config.yaml
routed_scale: 1.0
norm_eps: 1e-05
positions: "rope"
Below are experts of layer 4 (counted from 0) of a mixture-of-experts language model. Rows are named gate (a neuron's input weights, with its number), up (a neuron's input weights, with its number) and show model dimensions 0-63. Each number is 50 + 10 x the weight over its row's rms, rounded and kept within 0 to 99.
Before each expert's rows: a language model's description of what the expert responds to. This comes from a sample of Wikipedia text that the model never trained on.

# expert 33
Main verbs and nouns right after possessive noun phrases, especially began, started, continued, came, plus commas ending clauses.
gate0:53 60 52 51 62 52 46 50 32 42 53 53 49 48 44 56 48 60 65 65 44 48 30 58 46 43 66 52 49 38 78 66 27 45 52 40 36 66 50 51 53 49 54 52 45 55 65 47 39 49 49 47 43 50 62 40 49 64 36 40 50 52 49 38
up0:50 51 58 33 51 54 56 65 57 49 52 55 55 47 39 54 39 59 50 66 39 49 48 39 28 43 62 44 51 46 63 56 39 50 52 16 31 49 35 53 51 51 45 52 48 60 63 43 41 50 30 44 66 49 57 70 63 59 42 46 47 63 52 35
gate1:49 49 54 49 28 44 45 51 58 38 51 36 43 47 54 58 49 36 68 52 27 54 43 53 38 39 70 36 48 50 68 49 47 34 60 58 48 47 58 58 62 56 34 63 53 61 39 39 56 42 57 28 52 49 47 40 47 68 62 45 46 45 48 31
up1:52 58 54 47 22 49 55 49 72 53 52 31 47 49 37 63 40 48 58 49 46 64 42 51 50 54 61 54 37 43 63 49 45 46 43 40 42 44 40 44 54 49 39 51 51 54 41 59 47 48 64 34 54 47 55 57 55 58 34 66 50 57 51 36
gate2:42 46 45 37 50 62 43 55 57 43 36 63 45 45 44 48 55 47 39 64 33 42 46 48 65 45 58 58 42 53 69 52 54 38 51 64 33 52 50 51 48 68 45 47 41 51 53 36 38 72 60 40 27 49 58 48 45 69 63 50 49 59 30 43
up2:45 60 48 51 48 57 56 40 54 53 41 54 40 35 27 47 44 44 50 51 33 53 46 38 66 52 54 59 34 55 50 52 47 26 45 50 37 57 38 69 34 48 41 63 30 60 55 43 48 62 55 51 58 53 65 62 45 62 64 57 39 50 56 54
gate3:58 59 55 48 46 50 56 48 49 39 41 71 59 49 41 27 37 34 54 64 37 55 53 38 51 59 62 67 43 44 62 52 46 59 59 42 43 59 45 53 26 61 58 26 43 56 39 55 49 49 40 34 44 48 62 62 18 31 60 43 46 47 41 50
up3:63 26 57 49 35 40 46 52 48 51 57 60 55 50 38 33 55 61 41 50 44 60 56 52 45 46 41 42 47 64 51 34 47 63 54 45 58 55 35 46 55 55 45 69 73 40 41 58 49 28 42 55 50 51 40 55 57 59 64 41 48 60 39 52
gate4:53 37 44 44 47 45 61 46 36 48 39 50 57 63 47 54 28 58 55 52 41 41 39 39 48 59 46 50 26 59 31 53 34 50 52 52 56 56 37 59 52 75 39 48 46 49 63 56 40 65 57 52 44 49 33 35 46 47 30 66 55 46 64 59
up4:42 48 47 55 44 57 78 54 45 50 48 64 46 45 44 58 54 58 58 61 40 24 40 31 39 57 60 46 44 49 45 75 40 59 51 36 35 48 39 62 53 56 44 55 58 63 42 44 52 45 40 63 35 40 47 63 40 43 43 50 38 60 40 42
gate5:69 54 60 42 37 65 61 56 54 67 55 36 36 54 35 34 58 61 54 49 42 73 45 65 35 51 50 59 43 41 59 71 43 55 55 41 47 72 35 62 69 45 54 48 58 60 41 58 54 44 59 41 49 43 56 53 52 73 49 41 48 38 47 42
up5:74 54 67 37 56 55 70 58 49 69 51 49 51 47 26 54 56 45 38 71 73 72 38 51 48 53 46 50 62 24 42 64 38 56 44 34 42 47 52 36 57 56 78 47 37 61 45 65 48 37 45 53 50 52 60 59 53 51 36 31 50 47 52 58

# expert 4
Single letters and short pieces inside non-English names and words, Slavic, Arabic, Welsh, Indian, e.g. z, h, š, ski, zh.
gate0:42 46 46 43 39 40 47 57 19 46 54 53 59 48 64 34 54 48 45 51 42 52 31 57 34 52 49 45 44 50 58 57 43 49 66 48 32 48 66 58 38 45 40 37 50 47 48 68 56 40 47 48 57 33 54 41 29 60 56 48 61 71 62 47
up0:48 45 44 36 52 52 51 50 41 55 46 47 56 55 73 38 45 49 52 49 66 40 22 60 45 57 64 43 41 53 49 50 39 50 57 60 33 45 66 58 47 36 33 45 54 53 50 58 39 39 44 42 61 37 61 36 64 70 43 59 63 52 52 37
gate1:44 46 59 47 58 53 62 38 35 32 41 56 53 38 71 44 49 56 52 53 58 41 29 63 53 33 67 77 45 37 55 66 49 50 61 48 49 56 42 44 69 42 44 59 64 49 44 71 43 52 65 60 48 52 52 51 39 52 51 48 61 65 53 63
up1:43 50 45 43 56 37 68 50 49 46 59 76 56 41 70 44 33 46 57 61 47 45 28 47 49 33 47 66 48 50 61 54 27 45 42 45 45 42 60 51 78 37 36 33 51 54 59 52 46 52 48 59 47 54 44 52 28 47 51 61 64 52 44 51
gate2:48 40 45 57 38 64 75 45 55 59 43 52 47 55 62 43 70 54 55 64 39 33 37 58 47 57 52 46 54 44 45 64 45 50 30 53 48 44 54 74 45 49 35 56 42 44 48 44 48 50 47 57 55 32 62 52 23 55 54 60 45 53 35 47
up2:50 47 38 47 45 46 58 53 47 54 43 45 57 52 56 41 59 45 77 53 31 45 27 55 58 52 56 42 60 56 52 65 52 37 18 43 41 50 51 69 47 53 42 45 43 34 64 57 48 44 50 55 54 29 48 46 26 38 61 56 53 53 55 50
gate3:44 63 58 51 45 32 47 56 45 55 52 48 42 45 55 52 70 61 41 52 56 39 47 47 51 44 61 68 43 40 44 48 32 41 39 40 59 53 45 57 61 52 36 36 65 37 42 55 43 38 62 58 55 29 55 37 47 44 48 48 75 41 50 44
up3:40 51 49 62 52 29 44 51 49 44 41 48 43 53 46 54 58 60 42 42 57 40 51 44 42 37 57 58 42 38 62 62 29 38 43 26 52 41 48 50 60 65 25 39 57 41 35 59 44 38 53 57 46 37 48 36 41 58 41 63 81 41 50 61
gate4:41 49 55 43 29 41 51 54 52 62 50 55 47 64 59 40 49 43 58 47 51 56 39 59 28 48 74 40 68 62 42 61 34 37 50 50 32 49 44 63 58 47 50 50 52 68 49 39 44 43 50 43 51 60 43 57 22 58 55 48 59 60 28 32
up4:57 51 50 42 42 70 49 48 54 41 41 43 45 48 68 41 57 56 61 55 74 72 58 53 68 38 47 61 37 54 49 49 49 52 51 30 50 51 55 63 47 59 34 54 51 48 59 51 51 51 57 37 60 61 55 39 51 52 48 56 63 33 38 58
gate5:62 73 59 42 48 47 56 36 54 48 27 67 36 46 40 47 39 47 52 56 46 45 54 40 44 41 50 63 45 43 50 68 57 50 57 43 34 55 44 42 71 59 42 57 49 57 70 70 65 53 52 52 68 49 55 41 55 53 68 52 50 58 42 30
up5:47 48 47 58 55 59 52 30 55 62 32 65 56 42 40 50 32 49 67 57 50 36 58 50 46 37 47 65 33 51 41 62 50 59 68 52 61 53 60 50 62 38 45 40 45 56 69 50 57 47 60 50 51 58 47 42 40 45 63 75 71 39 47 41

# expert 0
Words inside Wikipedia section headings and the line breaks and equals signs around them, such as Early life, Career, Personal life, Death.
gate0:66 40 65 37 26 62 50 59 50 49 31 47 52 58 46 55 36 29 40 58 34 58 52 70 51 54 42 65 47 51 41 56 33 53 60 46 56 54 42 57 65 57 46 43 71 56 63 40 46 63 72 57 33 45 54 43 58 63 55 58 55 47 41 54
up0:48 38 54 30 35 54 52 42 63 45 57 41 54 50 46 33 51 44 37 56 38 46 69 43 38 55 57 61 46 43 29 37 35 48 60 60 51 61 48 44 38 62 44 36 62 56 67 33 49 62 59 56 47 52 44 41 48 56 49 50 51 44 41 41
gate1:37 46 52 51 38 47 36 42 60 43 41 45 41 54 33 40 53 61 41 62 43 57 38 44 45 61 44 49 56 31 52 44 30 49 72 33 61 47 46 55 49 39 52 37 67 32 49 40 60 66 53 32 61 72 55 45 42 54 47 64 53 62 55 36
up1:50 57 58 50 57 58 42 23 59 43 39 46 55 46 49 44 54 66 48 46 55 49 42 58 38 29 45 51 63 39 43 43 43 44 64 44 69 54 47 49 54 55 58 45 59 34 52 45 53 59 53 39 61 68 49 48 37 64 59 58 50 44 70 48
gate2:48 43 54 45 34 65 65 49 47 72 64 48 47 41 36 24 60 56 67 63 51 49 50 48 43 57 28 43 42 31 58 53 26 43 51 61 56 64 45 42 51 74 50 61 36 47 48 58 56 72 64 46 68 41 42 44 52 48 62 55 59 50 43 43
up2:57 52 72 33 34 51 55 47 51 49 52 47 44 57 32 33 41 47 64 54 49 53 51 48 37 72 44 44 29 41 58 39 68 54 66 59 48 52 72 40 53 71 49 58 43 61 41 48 66 63 62 52 39 36 38 56 57 56 54 50 61 49 48 56
gate3:69 60 66 28 52 48 57 28 42 50 28 69 50 59 55 55 57 48 55 60 49 51 55 59 47 63 45 53 42 53 51 46 43 46 56 48 30 57 46 42 50 66 51 38 65 46 56 60 47 47 70 48 64 48 50 49 37 58 54 30 51 47 46 57
up3:60 49 54 38 48 46 55 45 50 45 30 72 67 56 56 44 57 44 67 54 57 56 55 42 48 56 63 62 53 30 45 40 56 56 40 61 27 44 41 44 48 56 49 46 66 60 60 47 40 57 62 51 59 31 47 61 51 44 46 23 46 53 53 46
gate4:51 47 55 32 58 47 52 31 54 36 46 49 46 46 39 32 57 52 75 39 43 43 51 61 49 48 44 40 51 49 44 58 40 60 51 46 55 55 54 49 38 65 48 66 54 52 47 53 47 68 56 47 54 47 49 39 32 39 62 51 43 45 37 40
up4:47 52 70 25 58 46 42 34 51 37 41 55 30 52 36 40 55 60 61 40 44 49 30 45 43 48 51 34 46 47 48 43 41 46 49 48 56 75 72 39 45 83 36 44 41 52 48 46 49 42 59 38 25 52 46 38 46 50 54 42 40 53 37 50
gate5:33 59 53 47 58 50 47 59 41 56 40 50 54 37 47 37 33 65 64 46 58 44 34 50 62 67 51 51 71 38 63 47 63 33 54 29 64 71 46 56 62 53 33 61 67 31 59 58 53 48 52 41 63 62 55 60 49 57 37 48 55 64 48 52
up5:39 51 55 51 42 74 66 57 48 49 44 42 47 35 37 55 68 56 60 47 50 54 50 58 46 60 56 64 58 39 50 60 58 38 38 64 42 56 27 43 48 44 66 47 68 57 47 34 63 42 49 40 48 59 45 56 63 56 53 54 48 66 46 64

# expert 32
Commas, hyphens and and/or in lists, plus Latinate prefixes and suffixes like inter, trans, univers, ational in expository text.
gate5:44 59 54 45 52 58 46 50 56 38 41 35 51 38 55 47 53 46 55 65 22 52 44 55 41 45 57 52 41 42 61 63 49 55 63 50 48 54 43 56 41 68 48 47 62 49 60 37 51 64 56 43 53 34 79 48 54 66 54 43 57 63 37 48
up5:52 52 41 53 54 36 49 62 59 59 45 47 46 69 41 32 58 62 63 32 50 53 53 45 45 71 46 52 43 38 60 33 54 49 51 58 56 67 57 51 37 70 53 48 71 41 59 58 43 54 62 35 35 50 59 38 57 39 56 62 51 37 45 60
gate6:77 57 69 40 59 53 49 50 49 42 38 53 38 62 59 44 34 51 60 39 51 61 47 49 65 41 58 65 45 44 51 54 31 46 56 57 58 63 56 49 65 74 29 48 43 49 41 63 44 49 71 40 68 46 48 57 40 46 61 54 68 54 59 45
up6:72 54 53 39 30 60 68 72 53 26 52 36 52 48 57 48 42 40 57 60 22 43 53 51 53 36 41 46 46 51 47 52 47 58 70 59 36 48 42 61 52 53 39 39 53 60 47 44 59 59 49 50 50 44 58 31 30 56 47 51 62 45 59 57
gate7:57 54 56 44 56 39 38 41 57 38 50 39 39 46 36 35 51 45 44 62 49 62 41 72 40 47 52 63 62 40 57 53 38 49 47 47 41 54 38 39 43 52 56 47 43 36 48 57 65 61 65 41 61 53 55 37 38 59 66 50 55 46 42 46
up7:61 46 64 51 53 43 46 65 58 41 50 32 30 53 42 36 67 52 53 63 47 70 44 70 43 49 63 55 65 30 49 58 44 54 49 46 41 53 53 50 66 49 54 57 52 26 36 57 66 46 64 43 56 41 56 55 39 62 61 47 52 46 30 53
gate8:49 51 72 43 47 47 49 47 31 61 36 48 54 36 41 44 56 62 49 50 48 55 48 49 43 55 56 39 45 49 60 60 40 61 41 36 46 49 38 48 67 70 40 36 64 44 60 53 49 44 71 36 28 43 44 41 42 65 53 43 58 51 51 50
up8:40 52 62 47 56 44 38 51 49 62 39 64 44 60 41 72 56 62 39 44 44 34 62 36 41 50 42 37 62 39 43 43 49 60 19 49 45 45 58 50 53 46 45 54 56 50 66 61 55 37 63 45 40 34 32 55 62 41 55 43 46 35 52 46
gate9:52 66 68 50 57 48 75 50 47 55 31 41 64 58 58 56 35 51 59 34 54 59 50 46 44 55 50 43 47 50 53 45 58 66 51 54 48 66 54 57 44 56 29 34 62 44 66 43 68 53 44 50 57 50 46 49 53 59 49 47 55 48 39 47
up9:56 70 57 56 58 36 54 55 38 41 36 63 57 63 36 53 45 49 48 49 55 46 43 48 64 31 41 42 69 42 32 53 50 54 48 42 46 65 59 63 44 35 52 22 53 53 60 53 51 47 36 38 72 42 30 62 55 46 49 66 55 46 48 44
gate10:43 63 34 73 52 42 59 34 30 65 54 75 52 37 52 43 45 42 54 41 67 47 50 54 45 44 48 44 63 49 51 50 55 50 46 53 58 54 43 55 63 75 52 52 40 46 57 49 57 37 48 53 73 58 40 41 40 65 57 65 60 57 55 39
up10:38 49 53 63 54 52 55 62 41 53 49 60 52 32 32 39 54 68 58 64 46 57 47 62 48 38 52 50 60 40 54 60 62 48 30 61 47 58 36 66 51 50 59 42 52 44 62 58 49 47 54 56 52 36 45 48 42 55 58 62 62 50 69 52

# expert 14
Middle syllables of non-English proper names and places, especially German or Slavic, such as che in Saskatchewan or Deutsche, ich, ist, ial.
gate0:63 46 56 42 47 41 48 51 40 70 41 54 42 47 40 46 58 51 72 58 56 50 35 55 49 50 53 58 53 40 46 62 57 25 42 18 56 64 45 68 45 45 50 60 48 51 45 44 55 64 55 53 55 55 44 62 45 77 57 55 43 59 40 40
up0:60 42 53 47 47 52 52 53 44 66 42 41 53 37 40 49 44 49 62 56 60 41 48 44 53 48 56 52 55 41 59 61 58 44 55 39 49 75 51 61 46 47 40 68 59 47 53 39 61 60 48 58 45 54 50 55 42 70 38 48 52 59 45 30
gate1:57 52 48 37 47 53 46 50 51 58 30 65 51 58 57 64 44 44 42 60 51 59 48 49 42 66 56 67 56 55 64 46 43 60 54 42 37 40 51 42 47 65 39 49 44 48 52 56 42 46 58 43 45 50 56 37 60 48 62 62 42 62 57 37
up1:57 46 32 47 50 56 39 48 61 56 37 72 45 52 55 41 44 59 44 56 62 49 37 41 47 59 46 50 65 46 60 55 44 48 60 60 44 47 64 50 52 54 44 46 38 54 53 41 39 41 51 63 42 50 38 42 56 44 76 68 53 61 60 28
gate2:49 54 43 52 43 53 33 55 62 59 38 55 53 47 63 40 50 32 37 46 67 51 39 48 65 48 57 60 43 50 59 51 48 35 64 65 56 54 38 60 60 58 50 45 66 36 55 61 46 45 86 47 47 46 56 50 36 53 63 59 47 66 45 16
up2:46 42 49 47 45 33 32 57 60 65 49 49 47 46 55 58 44 23 52 42 61 59 47 46 51 56 64 55 36 47 56 59 53 41 52 55 57 33 44 68 59 70 48 65 64 45 31 64 51 56 72 50 54 56 41 58 35 47 47 60 46 61 53 34
gate3:38 65 48 36 44 38 54 37 51 36 47 68 55 43 56 52 57 56 56 43 66 71 48 54 51 54 58 37 57 52 41 35 49 49 52 57 40 68 56 55 46 40 56 63 63 55 47 53 62 38 42 43 32 29 41 59 46 51 56 61 57 41 61 36
up3:48 62 56 35 54 48 61 49 49 36 36 56 35 59 58 64 60 49 44 55 54 48 51 61 39 61 62 61 47 64 61 41 55 53 42 70 49 57 58 57 50 49 40 47 56 58 55 71 49 54 50 42 40 48 64 46 44 52 60 63 52 36 58 38
gate4:60 77 66 43 48 43 54 42 63 49 38 55 47 51 54 59 46 59 56 49 40 44 36 42 37 44 63 55 45 52 38 53 41 58 60 58 51 73 44 60 47 54 33 57 57 58 49 43 62 49 62 60 41 53 45 52 40 60 45 49 53 45 33 50
up4:55 78 52 50 51 42 48 42 69 36 52 49 58 48 57 49 53 60 56 52 43 59 49 42 44 45 52 40 27 41 27 49 63 62 58 66 57 54 41 54 44 36 34 71 56 62 52 33 63 23 53 52 30 51 52 51 48 52 47 54 56 37 44 53
gate5:48 62 48 54 33 45 81 53 24 65 33 67 47 39 68 50 39 49 56 50 43 40 50 43 58 56 49 73 66 43 56 68 58 39 37 55 64 43 37 65 50 61 54 53 56 46 43 60 44 53 64 62 67 52 47 38 43 41 61 50 47 44 45 30
up5:57 59 46 43 45 54 69 52 30 46 63 50 42 46 53 42 50 40 59 35 32 70 64 66 50 39 47 54 61 48 57 43 62 57 39 30 43 43 44 50 69 53 54 51 61 43 35 60 50 69 28 33 51 60 43 39 51 38 55 49 55 56 54 44

# expert 39
Occupation and role nouns in biography headers and infoboxes, such as player, politician, cricketer, botanist, plus line breaks ending list items.
gate5:37 55 65 34 60 52 44 54 65 41 42 43 37 37 40 41 50 53 72 54 59 54 48 41 54 31 44 54 53 49 52 40 51 52 51 51 56 64 52 57 62 63 46 47 39 65 38 48 64 62 43 48 51 60 58 57 47 54 50 38 49 45 61 30
up5:40 40 52 50 52 60 40 41 66 60 44 30 45 48 57 44 59 44 55 50 49 47 32 44 58 38 42 43 67 50 50 48 48 43 53 71 53 50 61 46 63 47 54 72 58 51 40 44 64 64 36 35 63 77 59 56 29 47 39 56 45 43 50 37
gate6:54 63 61 51 45 47 48 47 51 65 45 36 44 54 53 62 57 55 50 50 50 58 38 47 45 42 60 61 51 39 63 30 45 49 50 46 57 37 59 49 53 48 24 61 49 69 61 42 61 47 48 46 63 40 44 26 34 43 42 69 72 65 45 49
up6:55 65 67 40 51 43 47 47 56 46 47 28 51 47 56 52 64 54 59 46 44 51 43 37 64 48 74 46 53 47 57 60 56 49 55 44 61 57 50 47 51 41 44 63 37 53 52 30 62 64 48 30 50 50 57 40 30 33 64 50 71 54 62 52
gate7:43 65 48 48 60 59 51 67 44 47 51 53 57 55 62 51 54 68 62 50 56 65 44 44 56 45 51 42 52 39 54 49 52 58 41 25 66 53 36 64 57 50 43 56 50 57 45 61 46 51 55 53 60 42 43 53 62 41 42 61 56 41 51 66
up7:55 53 39 48 41 69 58 48 44 47 38 61 37 52 39 49 43 38 54 46 46 33 59 50 56 53 24 42 59 40 41 52 55 63 31 63 47 55 46 41 59 52 53 36 54 52 50 50 52 30 64 59 47 44 42 52 60 57 59 42 52 50 60 44
gate8:57 52 48 56 42 54 33 44 59 46 44 50 38 51 44 58 46 58 43 49 42 63 46 56 60 52 29 33 59 58 48 67 28 34 61 59 58 41 55 67 46 50 62 28 46 51 43 49 60 80 59 55 58 46 51 51 57 63 55 56 48 37 44 42
up8:53 52 53 53 49 37 46 51 67 54 53 36 48 41 46 56 64 56 48 58 64 59 45 50 56 45 38 41 37 55 49 78 28 36 78 41 54 42 52 59 47 57 69 53 59 53 39 49 56 57 61 27 38 58 58 48 57 42 53 48 42 42 33 46
gate9:37 56 50 54 36 64 52 47 52 49 59 42 51 51 60 47 56 52 76 65 63 60 32 43 39 35 70 53 24 63 58 67 46 54 53 58 59 52 43 43 57 39 38 61 58 42 48 63 50 61 63 36 60 56 58 50 46 49 51 72 61 39 43 60
up9:46 55 53 50 48 55 41 53 44 52 55 46 58 58 57 57 50 59 43 59 68 64 37 33 45 36 76 55 32 57 65 71 57 44 61 64 43 52 35 58 61 38 50 52 34 43 44 49 58 67 60 45 61 41 57 53 42 43 71 72 45 39 46 45
gate10:48 43 55 49 38 48 48 39 54 50 48 40 54 44 66 68 49 52 51 53 31 58 42 46 46 47 66 64 52 41 55 59 51 36 92 55 71 69 49 64 46 51 67 57 58 61 49 43 63 56 57 28 60 45 61 43 40 49 54 55 66 60 55 47
up10:44 50 31 58 53 44 72 37 47 65 61 49 51 54 53 52 50 50 41 41 54 46 37 36 62 37 50 44 37 32 58 52 46 44 49 43 48 82 52 53 55 41 59 55 61 36 43 53 52 53 29 55 55 59 51 61 55 49 68 54 73 55 41 29

# expert 21
Commas, and, including, such as and especially joining items in lists or examples, plus digits inside number ranges and vote counts.
gate0:48 51 57 58 35 60 42 46 41 74 54 51 41 33 44 46 28 52 47 56 56 50 50 48 45 51 60 59 54 64 67 47 41 38 73 49 25 53 58 58 50 55 54 53 50 55 63 57 58 51 57 56 54 64 54 48 51 45 44 57 44 48 50 44
up0:40 47 52 59 43 41 57 45 39 63 49 52 39 41 43 45 26 49 52 60 66 49 49 39 45 46 62 63 38 63 66 52 60 48 55 42 22 53 49 52 52 53 55 55 52 67 57 58 60 35 40 59 48 61 47 52 45 55 47 54 49 63 45 54
gate1:52 44 68 28 42 49 41 32 41 47 50 43 52 51 51 43 52 42 50 47 59 56 54 49 55 48 75 47 37 55 63 60 47 57 32 50 39 60 54 63 50 38 50 41 66 48 43 56 63 51 45 53 51 55 61 40 45 57 55 52 46 48 43 34
up1:53 49 56 53 58 67 41 44 59 58 56 52 43 52 33 45 67 48 55 54 51 48 52 64 30 72 66 42 43 37 56 35 61 48 35 51 50 52 59 60 45 42 35 47 62 44 52 59 60 56 63 36 62 44 56 46 42 53 53 42 57 50 29 24
gate2:58 48 65 37 47 44 38 49 67 47 49 60 45 50 39 53 58 36 55 53 42 58 42 40 62 47 63 46 47 51 49 76 51 56 42 40 49 60 23 50 62 51 50 55 60 56 37 54 52 62 65 47 63 52 36 50 43 56 46 68 53 76 57 55
up2:38 52 25 58 49 49 53 57 33 54 57 43 51 58 47 33 48 51 41 42 52 39 55 58 50 37 29 54 36 33 52 52 46 50 82 72 45 42 61 77 33 63 49 44 44 45 57 46 29 51 56 49 50 47 45 51 61 44 52 47 57 33 51 43
gate3:50 55 63 50 61 44 38 53 47 59 46 62 50 46 70 56 53 37 67 50 54 57 48 63 60 36 51 47 47 46 51 42 39 46 50 51 61 38 38 74 52 56 24 38 55 41 42 60 44 35 56 53 50 39 35 53 50 50 40 46 49 47 43 42
up3:57 60 70 48 42 53 56 53 68 29 46 48 32 46 46 43 47 50 52 50 47 65 52 60 49 66 74 51 63 52 56 76 63 42 46 51 48 61 53 40 70 51 51 52 51 59 49 48 50 39 57 43 55 50 52 62 57 44 69 52 45 51 58 69
gate4:58 40 67 33 40 44 48 29 38 53 63 64 50 40 46 53 52 21 48 42 59 40 53 35 56 40 41 61 34 58 47 47 59 67 41 45 37 60 41 59 46 44 67 58 61 42 54 53 73 53 40 36 49 52 58 45 43 41 53 59 39 71 57 54
up4:57 50 58 44 55 51 35 51 59 48 47 51 51 78 58 62 49 36 66 50 46 40 55 59 46 75 61 31 54 53 51 67 61 67 67 57 58 46 40 52 43 47 39 51 50 58 54 50 71 55 48 45 56 47 58 41 48 56 55 65 40 63 45 48
gate5:64 53 52 54 38 33 54 27 50 51 43 57 47 50 43 52 59 46 66 61 39 68 49 52 41 51 57 48 50 68 62 54 42 51 49 58 39 52 32 73 42 58 31 50 53 52 60 54 60 41 49 42 54 45 59 46 37 58 60 49 47 59 58 44
up5:43 47 51 26 59 45 54 45 43 49 47 63 40 64 46 56 57 38 53 44 44 42 58 43 50 62 48 33 52 43 50 59 60 70 47 55 25 22 47 58 56 53 48 51 42 43 44 51 68 52 50 37 54 45 63 55 33 49 57 34 38 55 22 40

# expert 46
Final syllables of Germanic and English surnames and places (berg, mann, ens, ire), numerals II, III, and own after possessives.
gate0:44 55 48 42 48 41 63 48 56 43 41 46 44 66 52 46 53 57 52 39 72 49 45 66 42 41 64 31 61 59 64 48 38 57 61 63 36 62 66 59 39 52 43 48 60 50 42 62 49 70 59 49 50 53 51 43 45 48 65 50 45 62 32 39
up0:48 39 53 49 55 55 50 37 28 47 50 50 47 47 78 49 32 37 62 60 65 50 38 49 29 55 45 52 44 57 52 43 45 58 41 58 49 28 41 68 65 58 30 58 40 50 30 48 44 34 53 50 57 55 66 53 47 60 50 56 56 53 44 52
gate1:50 74 48 59 58 45 52 34 46 56 43 66 58 26 47 37 53 55 59 45 41 58 56 42 74 54 57 65 57 45 45 45 45 63 53 39 60 54 55 45 45 66 50 42 62 50 40 63 52 62 47 49 45 48 54 49 39 56 52 35 45 61 50 43
up1:39 64 52 59 67 51 42 51 44 52 49 40 43 40 61 45 47 47 48 58 47 57 51 36 58 60 57 64 30 51 45 51 40 44 52 58 56 67 45 52 54 44 49 47 61 49 44 55 28 46 45 45 48 68 60 58 49 63 73 66 61 52 55 47
gate2:47 54 67 42 67 55 36 44 35 64 46 61 54 40 51 37 55 49 49 59 44 59 30 70 62 38 50 44 34 52 60 58 50 39 53 48 71 42 41 69 68 54 41 59 58 58 38 61 28 55 47 52 58 67 47 42 46 56 44 63 51 44 36 35
up2:47 44 62 43 58 59 55 49 33 58 46 50 55 41 47 39 49 54 29 62 41 56 32 70 64 47 61 40 38 51 70 55 42 51 65 48 54 40 47 64 65 56 46 65 42 58 26 51 37 57 53 56 52 57 45 45 52 44 57 72 46 52 40 44
gate3:57 51 45 48 40 37 37 42 41 36 52 41 51 50 34 56 36 58 49 48 43 54 49 52 48 47 44 54 51 34 72 45 47 44 60 58 53 59 45 31 53 42 24 33 52 66 52 34 67 53 49 54 59 52 52 37 54 69 54 43 52 54 49 40
up3:42 45 36 51 65 43 42 34 44 45 53 51 58 43 31 45 48 69 35 58 36 58 55 53 55 48 50 43 54 46 51 45 37 56 55 49 54 51 36 49 41 47 41 55 49 57 41 39 71 57 42 60 59 54 48 44 42 68 60 45 59 48 38 48
gate4:58 40 36 59 58 46 69 48 57 53 41 67 65 45 52 36 56 53 36 63 42 35 58 54 53 60 54 37 48 49 57 67 45 43 68 57 77 54 56 52 67 55 37 50 64 47 46 36 50 46 44 55 41 47 59 44 47 66 58 67 61 59 14 59
up4:73 46 48 44 44 51 57 48 55 43 71 34 43 47 69 68 40 51 37 34 49 59 56 48 67 33 62 38 49 49 51 55 47 66 62 50 47 62 56 37 59 62 60 46 50 56 33 32 55 48 48 62 56 47 51 51 62 53 73 34 44 46 67 56
gate5:56 58 64 47 69 47 58 64 54 41 41 51 51 63 63 53 31 56 60 27 63 49 40 39 37 52 50 54 60 53 48 50 56 54 63 36 60 44 41 67 54 65 56 56 57 48 46 44 54 35 53 54 44 40 52 34 51 53 39 59 38 51 45 38
up5:49 28 29 37 51 47 63 60 35 53 54 32 63 37 55 47 52 41 67 60 55 55 45 56 64 45 48 46 58 54 49 46 45 39 48 45 55 64 31 51 65 52 50 50 53 60 51 45 59 56 44 55 56 57 61 61 57 61 46 47 42 38 28 48